{"d_shared_expert": 320, "normalize_top_k": true, "balance_loss": 0.000169, "init_std_router": 0.00725, "lr_router": 0.000481, "num_key_value_heads": 1, "positions": "rope", "rope_theta": 10000.0, "parallel_block": false, "init_std_qkv": 0.0182, "init_std_o": 0.0, "beta1": 0.95, "decay_fraction": 0.625, "batch_tokens": [16384, 32768], "max_seq_len": 1024}
Below are experts of layer 5 (counted from 0) of a mixture-of-experts language model. Rows are named router (the router's row for the expert), gate (a neuron's input weights, with its number), up (a neuron's input weights, with its number), down (a neuron's output weights, with its number) and show model dimensions 112-223. Each number is 128 + 24 x the weight over its row's rms, rounded and kept within 0 to 255. Numbers have three digits each.
Before each expert's rows: "mostly gets" lists some tokens that are sent to it at least half of the time. This comes from a sample of Wikipedia text that the model never trained on.

# expert 3
mostly gets: "iy", "gh", " Kh", "aj", " Singh", "ih"
router:087143158144117152153099107108126082085144141129112126137101132098156111100131158125129124118106155154132112138143127130142111118106173105111093135107142165146160087148172114127121170074125094138135085129105125183185088126100127159162109084135102149137177154107132138170138137138112069130125149138141139107122068088130095122132131163112
gate0:131157160137140140117130111108151159170091144135141122181153155140145111109099147068154108112105102118146121131133124121093116106177184114158113113119127155091142049137111142148127134152174079098096130119089115152140162168095169102103107141094127101139099144134092142106126126154154176168134137121162105129151098130128127134175129119126
up0:133116116110162155084141137104140089090165119120175144111131169135100127146139144149122106141114124135136161147093093121070127151149127106066124122156139166138088117116079127088155098090173123090149141131144119105135149078163159134110124147136139099178113130132104134144109120112137116143110154123121149159114105130125113150184113105105
down0:127137077159145118127106105098082093131165146141103181116135135144141153158109116118100111149125132183158113113133152140121153141176137126104133135125149159125131097130128092145154132133124150106115124139161088156127123096162134097106144173169110097106139115132126101130140163116122139131105134089124095168156112145090109144137137147151
gate1:151096149096122109147157151138139163148109110114130136126171133136138158133149112128136164128118100115101147128177143181115160072099142114124105104105103141132158171119118140133126143140112099106102085129150140157122144104145131115101158137107150139100163114153118134140116144146120102102087146146133120135148104065131122123149112095127
up1:115146163148099154135113109136088093131110099142104151155098110150175158109100135128122068119188114144115124131118075134117131123142081118141174162153128156079111139107075149152161142126119119131081110135143131103158137119103157172125137127109128175173140121079140125131133118155130118116107108108116150117110127118090155151157176176114
down1:149098087138143110123093164113134121129147119112113121136140141109176166117120129144161112125145121130080111165150108126098125112115120099144108107142107151122148160107094122125123099086115151167157135059108130117118076155105146145106087117105130097091143139156142131097143144139089159110124129100091095143120100109150093163157112159146
gate2:182133163110108150097111135111132124124101148109127106130137083135111109118130167108122121092103097147113101120157169096121105093122164133136075110135153141085133109139127138068131133077137110109110131122122140132120145141085195141138113113146132093148122103135145137086179138162129087166082165126115179135110132130183114121114130093117
up2:119159183126148114122112132124151138157129134115102149121073156136146077129124123083088109111097136136151158123132122121159130105130090099115133146066137152151166130152115102138131155115136145151172147146104180120099134137114163127123089106137160090138136126117143144093163137147124078122127112129149131110100163126125101148129108099126
down2:081097105099118156092132111096142132095102201149144079089122165166105146136151091147142138149145120096170128166120152102111156140112129153148102132161170161170140141103133121154151131106140129111158159115123163109153097165133137125116096155116119083117133155123150137114131126112080105079094139107147129123104136128140140145123116097136
gate3:142114094149119085117117116116111115109138136106095132133131124180136129120135117104137128108122126117101129128118177128107174075153170130185108140106096169148125152141173124153114171134089099161078113152072117157111081113175153116135085124177093156147087159104107129164128131097143114127115093142143083146117115099104144149142125119141
up3:129113121070144148108143146145100164141138091117110145088152136138153172165116148107105116102135120127128134125118141133131142128146098148184115081125143098096091083138154129159161118139155116084117147131152142142070147188128149099151169087101146127125153139122122136092158118118130125153123124090069095144084143137151140120116122090157
down3:106155096135122155135175157112147121116131117159124114156143130154117153113104115140160138106122167105116123122110117119167166096136124123109131128120121137093105135107135154111140130126126120147140140153109120102129124076090147134176114122126115141109097128167095114146146110128120122160135143147142125105093140142144085154170193133168
gate4:136152182155132134142114094103154147080071138147098089123105128130160112110144119156132094168106100119149099133146102115140158133115157108107082166105197101149122142160053110115085143136153105162160141125110142102118132118155145181150118149131108122133103153123087098127120119180112143088136146165101093098127166119135139084165145100112
up4:115129155099146110148117155113137148117071135095117169113136141132142137134142116167167139132123126079094152101106126135067118113136147119162093131124129109173167149117091087149072075132136161122142125139114129147123099135121143135104137164117139123096175124134134115112088108094106199158110129154184134093127104110111103134120125145158
down4:141163129108130128154162109090147109113143086132189159122161117125166131096147097155119145140155105122093174130136150174159107127102131119138081151129116132083147156112119101125142133139131153166129134103106139093138172128125158136125136132110163135144129149148098131144096133128122137154136126114131120108129114123149134181099136107148
gate5:158116126173097082106112110116166079151156169067109123166083126130139130102155131106141144105116096150173105138114109107161148113141124144125161083110113136161134118143085117120144129108118172148091088122164156173116119137135137128107154112141118132128138151098114149126131121123123130119106102141140127103124112137121119146134106115150
up5:113117169087136123151145095142123119110135153149114126134181138148143108107130132139122098144120147137146145118121092151146131122151125161132138140113111124124103095163138136133136072084131151146139095094124155139138147153107136110143107139130130137129156160105110098139143162109090126087135122120124112133103102135117097167141132179088
down5:085139112150179152129108121128126137103110125095149152121118132162119128131144156095117172127154099105149158148152142114189138157112123156100134111125113121138088137151083105086166125121098154132116140117124158107124137133146138155149100116133154179116140200133080108126160117113125084146133147147143114129173116132155138133147109142168
gate6:133184168119132130132173087084084177125129114127099143107152097122127094089183107126115110125133127144142131158100165146156134074089106128121075140153119150123155090098143121086116115082118132137160121120123128137135138130164095060144128138111118099162111142133130144118166090124134133153111152113104124095110069114137085132117094139142
up6:132135114119086148145132193120114088130127125074143099124122159137166120123119135150194078172132139119175157194144128110173124139146173123119129121082151137125125155100172115155125110098159105146146097131142137115181151168105118134142129091113116089119133125136127129123101116115095109137121156096130090156127081111116138124113155165100
down6:114124122093097108150115135165059072142190153131125106138078131154131065172128120099088075148119125124113140136150142126102183130157154102127140161129123151107140160128115116140081106167136142114102121097142135168158112159116117139149106156074143133187120095135112142143136162106116118128129126101143123138145126116070101081134143130106
gate7:109133107130136141117123115084192150061073175085118139115123133140159120131084185156114067188137133165138110124144122126142137114146109156148097136135160140116112132151137130150146157125145089193120118124127130136127148139125129148135111102132127111119126157144139179128149147149142138109114151164121146126129137127116113164115153151079
up7:095116123097093129073103093116102128120094112139120164127129143109132094136131161102124150127127119126117070130093155167148152178132096165106114127185182134165148170156136142129164111093146085140108094116110121143145092150131124152117128131171129157119128136132127119167142132124120102114087133114130141129094083139123126127117087188110
down7:126163102177116121167051127114095108138119094093141098131111094102136122117125136200183152106132139105088158113111092135159163089105118144117096115129107127071124083139167062100119126128167127086126087114151126135099167143153141100123116129123122095114152157109153148109126132150136126152124155104134132128123111104124130122089182083098
gate8:107124177095131118128144102124175123127132151123120082160142116113157120135143179099091100125103150108146154147107119117137149112148117135101152122152121147119156114128105118120150136097089100096119116096156136111139149151072133125172110099113128127136126111114141154166138166137093119129124099117114134149129145143098113125107105148132
up8:150112150140109136141109130134117118130086152167137104139125082144122177145094162175085162150147097105151095147137150117128121137110120134162111127105118156110155134118099098114121113151142149108100150111092151122146158116097124119171115121151094094082128097119123154122113141111117077110122158136121132124131133082104088168086108089075
down8:110112173089112181158119123112171125105103153125124136155125075134077164127143126164141100111137156142142138158132167146119118141100156127123113095138117132124115146109124119115153132122155129152092118087153086140072142121153126121140138066091169092127122134064092119112144167109133177121131137129144140160089133156132116138111108129128
gate9:141134107101109093106144135185097140146128145142139103118130081151146143120115171138119132188078106119091137134095151126153135084146124102080066112108117176153123089118164108127133126126091119177125076115136110146136118105091144137144159136137122136104107111129128115113135113141118100125129096130164105166137140093154119156126138177135
up9:140117104192095115078123135093143139104110106128131150133094106120161130094128155094111097122104137118115086114129118095105140137141119113157151103162104140138084129146156175131154098075142150112161133170149125115111121132144157119098136089109137119130097158111159112084107153130142105147097108131094145139169159148106178108109101127148
down9:109128087144153148123164147171118149096139146149128121134148127195105147119087112148081159136141144117097143138131137102137083128092132095140174156120108095106107142132169122160118118136127120086102155153129060184113105078119080101147082145176127150131178112149098156135118146138160128130132097103142108177123155158155126117147169135109
gate10:101129155087141099138145078113142074146109131126075137080175145116134134127109114114088156138085126144111130094115113102166142119131160120131103131138119151106139123137133156139092141111157083122131129097105130134111143123150131101112159203131146133101129111138135147112122137140158079131159154126109113116055094153125138126090126159093
up10:190140100145119106114142164154127080140164103112122164122126106142139158116132131143128123086155152075097122096134132131170124111108103127150132140142154114118137136158138154132137116125130095089111134081166137125166158129181112154165108082150096153158111129110132110135111139102149138174128132126113089170145178109141118118128132147131
down10:195126150168128117102115108123129149144183099136142096101148132093131165166167131139121125120096147142098133132163105134192118118131106128156153167129168133086054146137143148127092143116096114126082127182154097143129119150118103129171178149171151127108130098122136135109125081090106150126074124107112160096132130107118159163120111139117
gate11:117144134119076108112179119113143150133153132129126162118165136115147156087152092123148082148165111153099126175130152152133122153139125126136077156092157140137152124157124154152150140107143141105147121106149122148121139155136149113100115174118122139147126153125130144153108093125148120168125130133117131090183150123147105110149133131118
up11:120134127164147137140132181120152153135089149134176141111119087119120151122103099131107114117105116140128121185106146139188107147143142112117146097122167140141132060155122145122121192130107128158142109103097109086094114145144146128079173150160144140075134070138073123127128140134144096158139130105147147163122130108088121156188118133113
down11:086123129097136129101082144151123115167121111109158174116138086121127129150136139128088124117110072140121110148091122107114079130105156165135199071095133120141138108107136162119173144176135132196167133118156111119118167123097126131156140106127157105120132095125085093098142110128156175101102079109111162147138147106103093139173115087126
gate12:128114119109127136055135112104111062163127122129130070122096118118104129157166170167186113142103131103143123154157136142174155137091134088090153121169120133157140180111138104123124100069143105145134069137132135117149167133120090101114107130109100105109132132090087151121137117107097157123084131105129158136149114128148129070147152128085
up12:137124121124119179111116116129167125107151139098117133140121089148169096104133106139116108088153147112118140117149122144168128136150081146105135106127094079147182172090161148115128123130121112097149187129150119118168169110146128177119138170113134119123109115093095109124104144120135150189096100142178161102125118143127145157161128116091
down12:145161180150113162120143128132070126135103099121116150116145077145106135149153121098130117112098140105159149122119157157146118124088122171127105117128115138142137129127103071119150168140150175147145117111152135134127165156090119113117146129119144078104116103093090185136106101151179136099130145119137121152104111152128130128125090126126
gate13:115127088139143092113127150140123146136168144136132126148113150125175152124097133121098138140152104134128132111179135125118083136160155129124128145110131170085181134110113122149162123093143140138141097157159104134151131131096137095099157115102211162164114133150115137149159118113117106108109153089156121106146123129124165102115154107183
up13:138149133117083154088164132156135138099092093134137097121155108075139143118131168111131129131145122163101140101111071109114113106177171139117174130089130113084131109102105156114109108144128122099095148100143097120073131127125150130104118128125101152136147095145128143127140111106186122136141111125140145160133147120132123154123108081097
down13:156184167121141073141178127068139124152131118092112135139133162106137135145113157135120111127152140105150137113144149120078154111155129130162107113153113168164116103118166135107109117163118173117100144144097116140116093129130117131132184082135095118129153155144122116080112138142095125165113073177135123173112115150132172116134154114098
gate14:093128105085143120134120157154090155109161099102120085154157131124101118142115111150142103122098121112149119167161142133123134113126125138159099136118155132094154122134137145153162088109103110122114123133147116152110084115158130124157131099096152108126168157130098141130103095126117075147115139182106137093097122127099072136097113147169
up14:116105192162097141108149133094124091131132145127079123101095100148105124121144159123106133111122102156110105109127157122147153142156132097115132153143152128119133132138117099129143132165103117105113119157119169150154155117138110111177137104146114127099131140128156115089127107159148168108135132142113089108098137127162170156130150158129
down14:123135144144128114119098132146148156113126131171121128160123130157132130122162110131139132156116100110103078151125190100132145112169107121119125124086123129165151112125134101183157107131128151113119135118143072137122109106095086089148122146142108124113112113155151159138121109148100147092071071118148093064131142125173131123169086151172
gate15:170136128161132133164115125098128084185138141184123119153115135169132111133104153128132103115132164135142104148133132118098190120117146138185122158147143115110156121122130099139124114108180110149166117138164117157117137151124192115136108128067116151161128098107152148132134111125147111098107126152142132109152117111168135109138095099094
up15:140143169131155139131118117124132115132156101127112136175122112102136158103105150148143134151163134122115098153156075085130150118151114137152175090131085121144115172126089084118123158120133168105134124128099111169163113152124098175130119125146144118110157171111149186105122122101146116119126102108149133116135154117086122127162133135114
down15:084159154098109118119123109171162157157129123169101160108146127171128115126131110118102075142125131082117149096103168177154167120135151123108118112100126105150164114104103170144133152122141141142120155106109095143144153085180119106167124172162124110124124156172128127157153113099127134157167100166111125092161167072140087132178128101141
gate16:121154179170149149113136128107146096113111103117105110159096113107105110138165140135165125090062164167131120155164166097172174163174148127138141133134116150184135100154149183118133142106084101136110101159130117122125106097126086101177135100172115091122097145121148131128136128098142111138115155114130156148116149179177147131122131091083
up16:156110107121102115178182115085131117121113114151137115134129133083111111122093068161127120141126098134075163116139104136131115145154108117121123088156110092121114097141172101111094136111148150132131149129132188128164173136109091128153121132132148099086168121141132164072128149122121126162110150144066145130103135075157158093117115116133
down16:143140103114126147128145090144119120140089153142146139128123078120125131151091127110160124113118130141155126159122143132123119110111132135170125090128104163148102099126141132151130133129132137136085147126159136133140152137160095089143151111133109167176112109162094091150124164131128142107154128146111139130089155168118107094120172146106
gate17:128103132105120094154118120171128132126144149109121138069092168117088144129091134123091136166118127117136073159147095137121185081117167093161157160084104156107160120120123146130134129114126125136112142138126109133166102109138133079119098131125158177107159115104140132188139127145128121191122152105152126148138146134137126148134130103123
up17:118107170094169135120153149120152092140179150170168132152115173137170090184095140130118123090116093143150142102165096132099138137127124083127114128137119140119103108134104083134119157136112141147136137128123130055139131142115125139129143119110125124094170126121128141139126095141096079162130120160142110100133129081144144143096119144121
down17:158148141083091149104158122154126082141129157088150141136148160094134125142101133149103077130081149122083156154125124095096111118129113116157120128080159132126123110164133121134171137110116128115118150072137139167131099151113158077129130079115152178160127162137095126140101115155121116152146129088095070099130132173164138132122134103147
gate18:130182160108147152107066162142159166119133143149163154116134151119142107124112097055124165118094130123154142154124133114113141128134168120101105131117130085120165123134131137137110091123131071140089141068104104120127155116104105104120138145128125155123100142147136136103136114145126164162145141131139091133117134172087123159104158120112
up18:187137102166105133161160167148154152070110143154111103145120118113120140106095139130134095132144094122150092147160145174079107157170102116137115136123144151127134141136127129128094104142157142152062117113093111140117131103139111148110144089089085077117153143158127144102170139108117128120104137125125160140089136127140093139124084132164
down18:148141131189107119134116119122153143104115126127127116109122165109128115116121131166086128109153173154086123114138168168201110117147103139106131105111133138136125108121111098110145170101148154110100169168125106137113101135140102127096082116117132164136138132097130103118122115114136106139116163087133144128112115114117131146113164142113
gate19:159118152132095133131146170122107158105155147184158126116090145136149165090101109138162130082127139148115139130164126122099113115097109159123088140116125132117147176148106098116141165131103171129098107130109131151110152120084106115123116083099163146115136110076124128141195138117119124125151103136090110129121150123130134124143091093140
up19:129160151099183140156177154105138157114144112134104100133094112169120161122168115088171132177125135145123160106152106123107098063121152171093170142098103123107145118108162143129095128138154099103150115110123129149122128136116133110105080124112142131157134169142136125138166109131125130119110131121097141099131120138147136127119162142174
down19:129135089121120108153141129146123129145105138137118123148157119143136180129098102132098123142123156095118105138113124162122089093144086135116078110100140138131125135153124100137124119144100160077121137079146126092091165148148088138107143106106113145139146133170116090137141135095094118109165111103138152147128112132175175092129115074123
gate20:099168122087143132073130138151097148125166114126145118143128121112131124134111148154122151119118114115116102153075119125171110116132129127111106158133171148150150140083118110155136148125138064146104110101154142143115107137155098123095127123099120108121123175076118110171116098066112152115103097137097134145178167109113164142165126104136
up20:171121146153108122150115135124162135157112129123116130164126093152138114112159109120135130143161120192119155130189114133101116126157132148140107148055100123153115129159169132145139090133128154174131142129098135151129151115107103159136115096153135147127158138147134128092120138127118138136128079134100132132126127135106098120146142114139
down20:099121128120103108150138150154109120111125129210095075147132102127114131088129121122124132123150129109156109133126118120144148126109168081160127145124148122131094111124137128111125139160105129131119161132141138099152087117144160102132112131128156107114127112097131124145118136184155132120153167107110155182080159145147130144145140145158
gate21:113110141117136103119088120119121149115138138133120137099113106117109127139122152140152095126104103124141134113110134153116128171113111120120110173122146154128125133133097125100163114117108100144112107083178142118168098149154131117113138110105109136146097158142108153103138126126115110143096155091133118132088106101139106175127096165121
up21:116088123129132127144167111123148127134150153112141150112072126156149094139153122107169108134131141107127128139085098146101134119112081114136092135102101115124142114144105149114109099134149091122153156123148101134092118124133136140116145180148125142119132130127092088122090107147129149150127139146152199077087163113103130168115091138135
down21:103153164121134154112174110164167141143139143128153124157147150136095135155126105085077164144066136122112124182103118131088145133059132168148160134129126106134138118132155176122086134156118152126084099114120132143113122116109140131168131094114137103142123130130106112102136140180122132127131133116153149132100173131114157122168108142087
gate22:132118130083172126155118122125148104120125126141092118133169124166141109117155150120151152165113139127168127129143117137111103087104123092131083117172125144131134161128144110127122100092125148159124095112113140113120118099121127124121116102102112088159139136161108130134142121158125148111074111131136146126151137146098163111129132095129
up22:195110139162116155154127133168120174110097062138129112149130147123131130122175124162114115131117131154131126148080113108112109099138147129153161119159082116139149128129108115104094122160137141136130103108159171110114100119148111136151097092117116128106142135089108068120105116113147088120117168115144107167169140116111134100107134151125
down22:158122102155161138121122118174095135140181109160116119154104153132116123127173093106154083156096123135123107172131136111116156144125106077139167128118085109138107122177141110124112140148135134118120098144159101135073105117117145149120170128144094108130157138104146073156138087136137145131129179101129130086088146116127128102132114167129
gate23:158137191089124147125114141142130151121143122147094144111103118174137125125104161153150162134127087151093140151141121133118138111123128120149160118108127148126091133132156081100139101123109132117146114107156085138144170100180143120100082113103133131125136141152093115161120115145148130147138099117170103143130135131131102066108167108109
up23:130121111113160112144145127088165179125165128106157120100100140087149077155073163141139127110128127143133094083172122142178149073120140125140154111108156091123142143124094126174153168127119156134154145128113119149119107121134089109144133126148161116093135083104113141146155121138080103098136139148116118153158104139086140124091128104126
down23:093115101123123116157159138083124134097147124114116143110125146130119125167090150153157112084116107109057113149142142083165130130120071148170121161155114151161088115150136112146086101089129142138093142128131149110136165097135116093097086124147132112128114131111136151151140136111095131131134116095072100101116117132123129172108140118140
gate24:146162138103140166171103103083103123118120106142142085151143157172115167114095129145158105131089094156130130130110092161137124096086145145159150112132104120118131185164129135133102131168146117146150150091097135105139115063080115163136151122119115085121115127153122133170159119132146120141144112137111116111099106144081099123107133150128
up24:148162173101149120162121160123177133155132159131154082078104143081108135097160134117124122123146096121116106112133154108114132145114139106144108123121138108176104091123154101137128129124086095097111138095178132145088114216129154150128101122147126130117117101148148158084122111102124168157089141160065176126137125116139166122176107113109
down24:133119199095142148155121131118064131140089091105136171065148152119159125112087134133150099146132119162116122168107132108132127155112123079134125169161174127133153143143172133119151147144088108146085128159123099112147129159125116173144119128151102132126139108153133120163089125144114126151101123170134120119115132163145120146146125136089
gate25:083147142140114102101138139148145100116135149117120176147143133149118148115122106140144118081106158085147135115169131150147128172102125137143105104132115113124130140087120106127153141111168127151104155124131172120109118092138106169106145115105165147154158125128130092122123143135107122120140157138116120128051099172100144132119138107135
up25:134076153090107124084165100079155127151152130099163158091120143110150104121125111116154122136118121131147151161157129115134112155177099130170119119133109114130102121151197144169078165159150092122107144143107100118154124165146094161158143126110140117101123064080148140097098201124156126164144144109177145134104161111117131134150150147117
down25:112129119115127104118168129141167149137173090126141176110076098095123110104128157133146115128144087103204134159108117093166088190140166120119118125115160159126180124140118105116142125132107167134148097098110116101157152140116114103137120096124112123160125146171155148144125146146179128104135117058132138155095116163123124160072108119092
gate26:100152122107137142149120140119144132104105112122124109113129153135149135159099146135092117158143122162088157139137142096100091157098140103107093126107113116120144132136119164135141111102140135104142104117154118148166131124123093167140117154077103157142141149143114131108120173161132094131118130173108142134138098157122141136171092138134
up26:177126110146099134123107129134156102128133138107148127166142140117143110133108145136124149084081145126129116099104124136144102141116166128133153140097145130132097094078143125097104094100111156164168089133113102122126099143081165125133156143129093106133157139137141127159132102156151153112133143137148126122124157075124114158153124145142
down26:146126127111160131109148115115053108090121105118132105184133131087149147054133135133144165080140147176147089135122137134141140110142125140048144137169140108101134097164155121104159142125103109125146078133162120115101150123162170157156090099149138123120135165129102118123149091125147083132110142091157151147144160093124136122148131114095
gate27:136147095109105160136129158114139154165142141153149157108111111110121134104138160126121144108128102121110195184116124130130109110172085103177114129138157105156171174124129110113167157162136076120154129101141122120097106163155124112149120083123148096119137142094091136144137124125171116127112099083185121097090163159125107152113076092136
up27:115136105083169144137089121129157103126145102135120162155136155118061170137162146085133145146167129129096087108141096144093097108149113079084154144102122073146117183139158133130127135135153153141141115144121138077111122132116121112132098092137135132143125117154127168153153134135115168132165137145134075099124118100168117096155144137129
down27:147156169110173091108145131085068201103113115128131139109115126117103087142098135115102127150149095119115095115140108134105149118073098162101101147148147135095132101153123114141176132097102143149092135120109114092116136151107151170107138142122152141124110116118090102130127078122125136123150125158145169128139148156082102092164127170087
gate28:122110114135095108120122156089104151082131117135106117169133117159158151126117159149133111130095153099115114105118141112142164138151093132107117125113131143171128126170121121125118139105125142140130146123137135149102091130146103124101145096122123155161118114139156126194096131110123160082131129111125154094115099141122141164162115124105
up28:114169124163179137163133146079146149160119111131093112175152113132138109150143112112143110123100144136107117182133088093128130167158143132109130139115151137183107137134091130130112133155129128110117121104099140136150128132089166107140145074126145177114149120074114107165109110096092166100141120100100123102120135124136134152139163183136
down28:120136096202106159129126137162126177081136145065105155132097089137169123159137122136131104148092159112132168121120117145096089147088140127113110101166095141133122110128131066126122120109113124140140100183151125149152104105135128146142135127094142142134149120159144161118123128143118113129119133120051135121100081144145147130144156126136
gate29:095143187131128151114119118161148127168130159133153111094126162140114123106097171115115139151123136150140111145139130144125163080122179160153103135086122146124144145141129076076144152126127113103094093149121109129117137082162090151082101143132163094152125120094082127102099128150151115110142125123153110173091077094152101122094108148119
up29:142166125121110128119120093134135160093145118148127181174133127143134126104166113126141140143121079125110097098146165139131172090137117126158145147111092104116090096123133093148128114098151121122065128070131133138146172123146090103111116133142157151078157101113151140089096174142102121150123151104122123132144129136135126110138140115112
down29:110087074161138120155084138133099121189194097167131090106134136150138113156128115138165127183132099075104135119130128111111153100134066101148139124106128134135115111163138140121097091107122170112141144134117189118146123177116153151156117093109107166139131131105113145156105132159127088144114137150141156192083127091106169111127113143125
gate30:167165147121147151146143135114101133107115142142113117113153124135121135138139114155165144149080136133146128131110150128100140110116131149135136074171127098153126142144098117112105189111103103140140104127123146140113123114117120184150079117133086121102120165095132125111128139114130097111132116157112174127152129171157105132108166107098
up30:071118120096148134147096163131174121143155135116108102117099135121112090128129128124158113123116132124129111130118123154134102100112130050182158140124162151143096179153102079137130171122106171132110144118139159085088122123095134132123124132138150105125149110114169118119166144105147119146110160124131152129124131122151116159137150153107
down30:113145110182117150148120145127091104079105122099122091124111103146094131110140104124155153143113137133131123127114109140148141139141141130162100129144092124129161165132157124145133111120111136110152106111128120110111155096077107143130112157147079119109171135114153166126144134079144119120136137079122133120107069147070135153115137069115
gate31:155143160146120116141100145132106096091149132125142100097154162104126176123133145150123124104110123166146089143109092105112088141166099168115140141105123124149135115152101115085108124146130142122157128121093136161163132143169129137108168083145130110113138127155133129162151118117060121115156116141146153125095120135138153144100130130119
up31:146122119118133117131120125156115144132102146116135126100097142153117116141117128134116145161117076091163132133147159113095136151154117136129137126127143103120118114123094150115141126151127153103079116176122137109152122136137121149137157157158094134140129097140135164111107101178082077128120106132111105165114147150136147160115150142099
down31:171141141158080051118149094148122141105155102180118127144110181113142105107112108109144135094071134142133154132129113133115155121145153120127138113131174147143105128145079145121139134129171102118082091161156124160147097094157148175112073113150075117114128135165101155141133123090114118136104122132145127136112130092104157101144131116135
gate32:124145160125144122171089124095139131081115127125118149134157109133122160097138142150115130107108141142160138149102107144091102125103140130142112095146145146099130162144153162172116144124118130137092109098119132170163107089102094129115122136140105157085157133108127133147171127141130118122168124138089125148137129118105111113109111122142
up32:086139115112120139108095123106110167159139101126122123144118115136054082061117160152102162111159140124117101148140150164149135144117170114147120127118125173090138121156118087143169131127166115107142135159136157102118109144134146103136138093113126105108130144137127158154118088120147145192128111104118155138159166149120122151147143097130
down32:111150104142124141137093131150164135141187146151142131151109139157105105118156147111138125107088100149115124135125149147150122123129103115136139058128148142106054126153099097090129086152131140094136108122177056139106091141124139110109137116133121115160119116127125169115136135134162135137141128113135117139125127137163107133140144132101
gate33:128112113127140146121129102132171126135157116090118150135130138123061177117150153133151141132130115105112134150138116163105153101096171108107138119198141108152142141129132108113102170094119106143107134104102170112145130151131123129148111168126129109128122118125109114121148146136154134134135129124101117108148159154133109160096111130109
up33:122100089088122084115150119144174122136135135124127096194125170118112148093133118121134124100089107121128116116147141148135103131150098140105150122148116108140130114127118152104113112157111104129112158125148137157117100179137070137145139124155070143119148161156103069153135128107132134144140120101148101137177124120138141101116108112104
down33:132120129132145149102151106160147143121129125180126167143116102129134153086191141114130118106089108123113138108147129124118112136114094110095129127094132162155141092133090148131094120111164141097126122167126112085132071140110104180135105115137125147114161153177126146130115080094103124140149085101126066145123162154096107194134135149105
gate34:124109128118136129097108090138088144138186124137108124147124136148132150137108091123129138136091117123141139124155123156134100142107133122144130135173157101111136166126097159076133141145167156113078086097131144157082117092089128129168105118132124116110109143081090122116100137151156109130149102124186139106097136167109144153171162146084
up34:121141110154151100131119107134124145121088168128086112110101115125093135164115151118132171117092143082084123146146157119100132091111148140154127105131107125158121144083191140096139110128101148104132108102146115123121172105106120088133082106122118153137131148108181096153129116161096082104132150151084114159129135139155117145162108126134
down34:117152081153125154085124151172112192121122123119148166127093108140155127139140152128059165159126143140106116151114117162159164149108118140141114121159140083124123135126116105153153149122167158132098138166112109146153150085108120152118124101166125164171135100110136079119134055160153129083140126140128123122084097115113114120145132128090
gate35:117171149121110132143117142160119171142098127132117143130092143118132139124101112133141139143123125170109100112123129109115117110132177120085105116152172107117153119136092089129132145162112093139130121112109099146138087090107071153088119141134121138132161093160136128155104107141156139119078133141141121170146115139159113112133108122139
up35:211135144137144149153080132112138066127124095130121123119138059095120146145115163108182151109130139122112136136079122108136185129141093150164120102097124142110123129140121124130099105125126166143102120151113121144109139128166141160111139117137102140125122161143143142094074100128116082140077074155116130146118142150142132107128148092148
down35:139126147117104108106123142143181107113108142157103127148152141142116148080114146153114149137095109098139122149113100094105142152116112147120115128125170122098122144156120156118130117146155117150112121170102107123155098136080111120122140158157120100104127082195138133126100116139104138138124130093144136119122114140112156134137102152122
gate36:150100152120135160119104133146130086116149137108088110106131111130103141186107151113180112090095166106170127147120093141102113130114141148112099116088136125186187127128146160124136084124118119133125151104158101154132096108155125143140122099129147143177124131104126162127133161122107089116124112192137128116149159087152100126137147137133
up36:100149166120105138150143106080094135162117117136148164144133081169110144108144119095129171166120093107184134154115127092116160142141099146106081132109088129128146139105123110180131128150144107140140123086146148094146159125111078076157152118140118122148122127177120140100156136166148120146089136094117099116144115101133080123100170158129
down36:133120109165127133162133093152125102113127160117147143141125114173131105163134138122166132154123079097143103135091140146104117132086124106133151141120153157141182110162148148112132105123109128124147143118143145144121131136120099158116170102086125119106120105128136132113184203092155123110095107091106096128138088117146106129109142081120
gate37:081158089105134165137112143104128137106200104180121093148113115114110084088116143130117109127120127106146136119161097098070158085138175102131081105097149188143182113157094127146122126109139124128137089110115136147124103110120144094109138171086093146127145125097142177174143140131147101120087146123119140135102124104140136169067118105144
up37:080113119161080093114188124178126160115147138109143113113136152172117111138117072115135183116126120094136144147116140127159119135158146144188091126172096122161131147096097122106163124147121129095153094101121148107131160133097136094132100166145156138156144123124127110037111140145095149160133129149147134162119145145126111132100121063121
down37:135137123103128083121125120145119181148131104113185112134102158096118075126114154107137126107146125159109088143101138135165105089137150117161114140144111139122126176132139145119096125104178112170089124102120149106160123105137102119147151171134168116114097131110123138107132158096128130171170142153155131124126089089129125077162155115117
gate38:188168136089155136123103167132104154122122110113125141101097133118166152110117146135169142134110152179097117120118076154133130158109150106145125139142119164194139131131169136155132076110102128154136158075077111149148141116103161176096139106092114132120138102146174143164118128143097117160130176134109127092130141108122160112130124144095
up38:121095135159138118105131164097088153142132189145132096139113129151122095141120080165151146103084159152134126115101102147107090123128095142185181129150121091152087145175097135134149138094137081124124129159127130103111142153127121145103153149137132137154107117158131149143087148160139111163147125112120162126140115096100112152136120083118
down38:124121161148127120131143099102103149146128144146143135128161125182124158136157146128117115145101131134129141117147107110200140114120101114110121101121099094122126121162132060117137090150125104119135145156126066105131109134136095194138104159103114135097146133141123093117084110148105088124106114117146122121126112156099098125135091139100
gate39:081125102126128114129101119134155131144118167171092146154129154127186114097164166082171145147127144115100127129139132094135120119095116126104145107139101176162133106129159105114134121120090101105131149110134104139123133137147101130091130137111089134174118128105163112095125146121160146141128182162134120144133139123106089095107109136115
up39:132107082162124126064090080124101164132160104145129091101097101152093114157093104148141117159157165142121144119128127144172106105093110111119146104098095142113148147111117145134076112111150114157138168125162149187098114141145153082127106155132181160108135135137119124147137116088132154134151145134125180126097132130070107132154132128139
down39:138155121091083172112156113137150145142103143094120124099138163119174121145117147149133116156115124169125113167117135127147111096095171097132113152176183121108106181155163118149104114121135108123113162110108153131159131116125155118141178142133134118144084102136166136125108135132131105116105133109103111165085124116143126153124150142147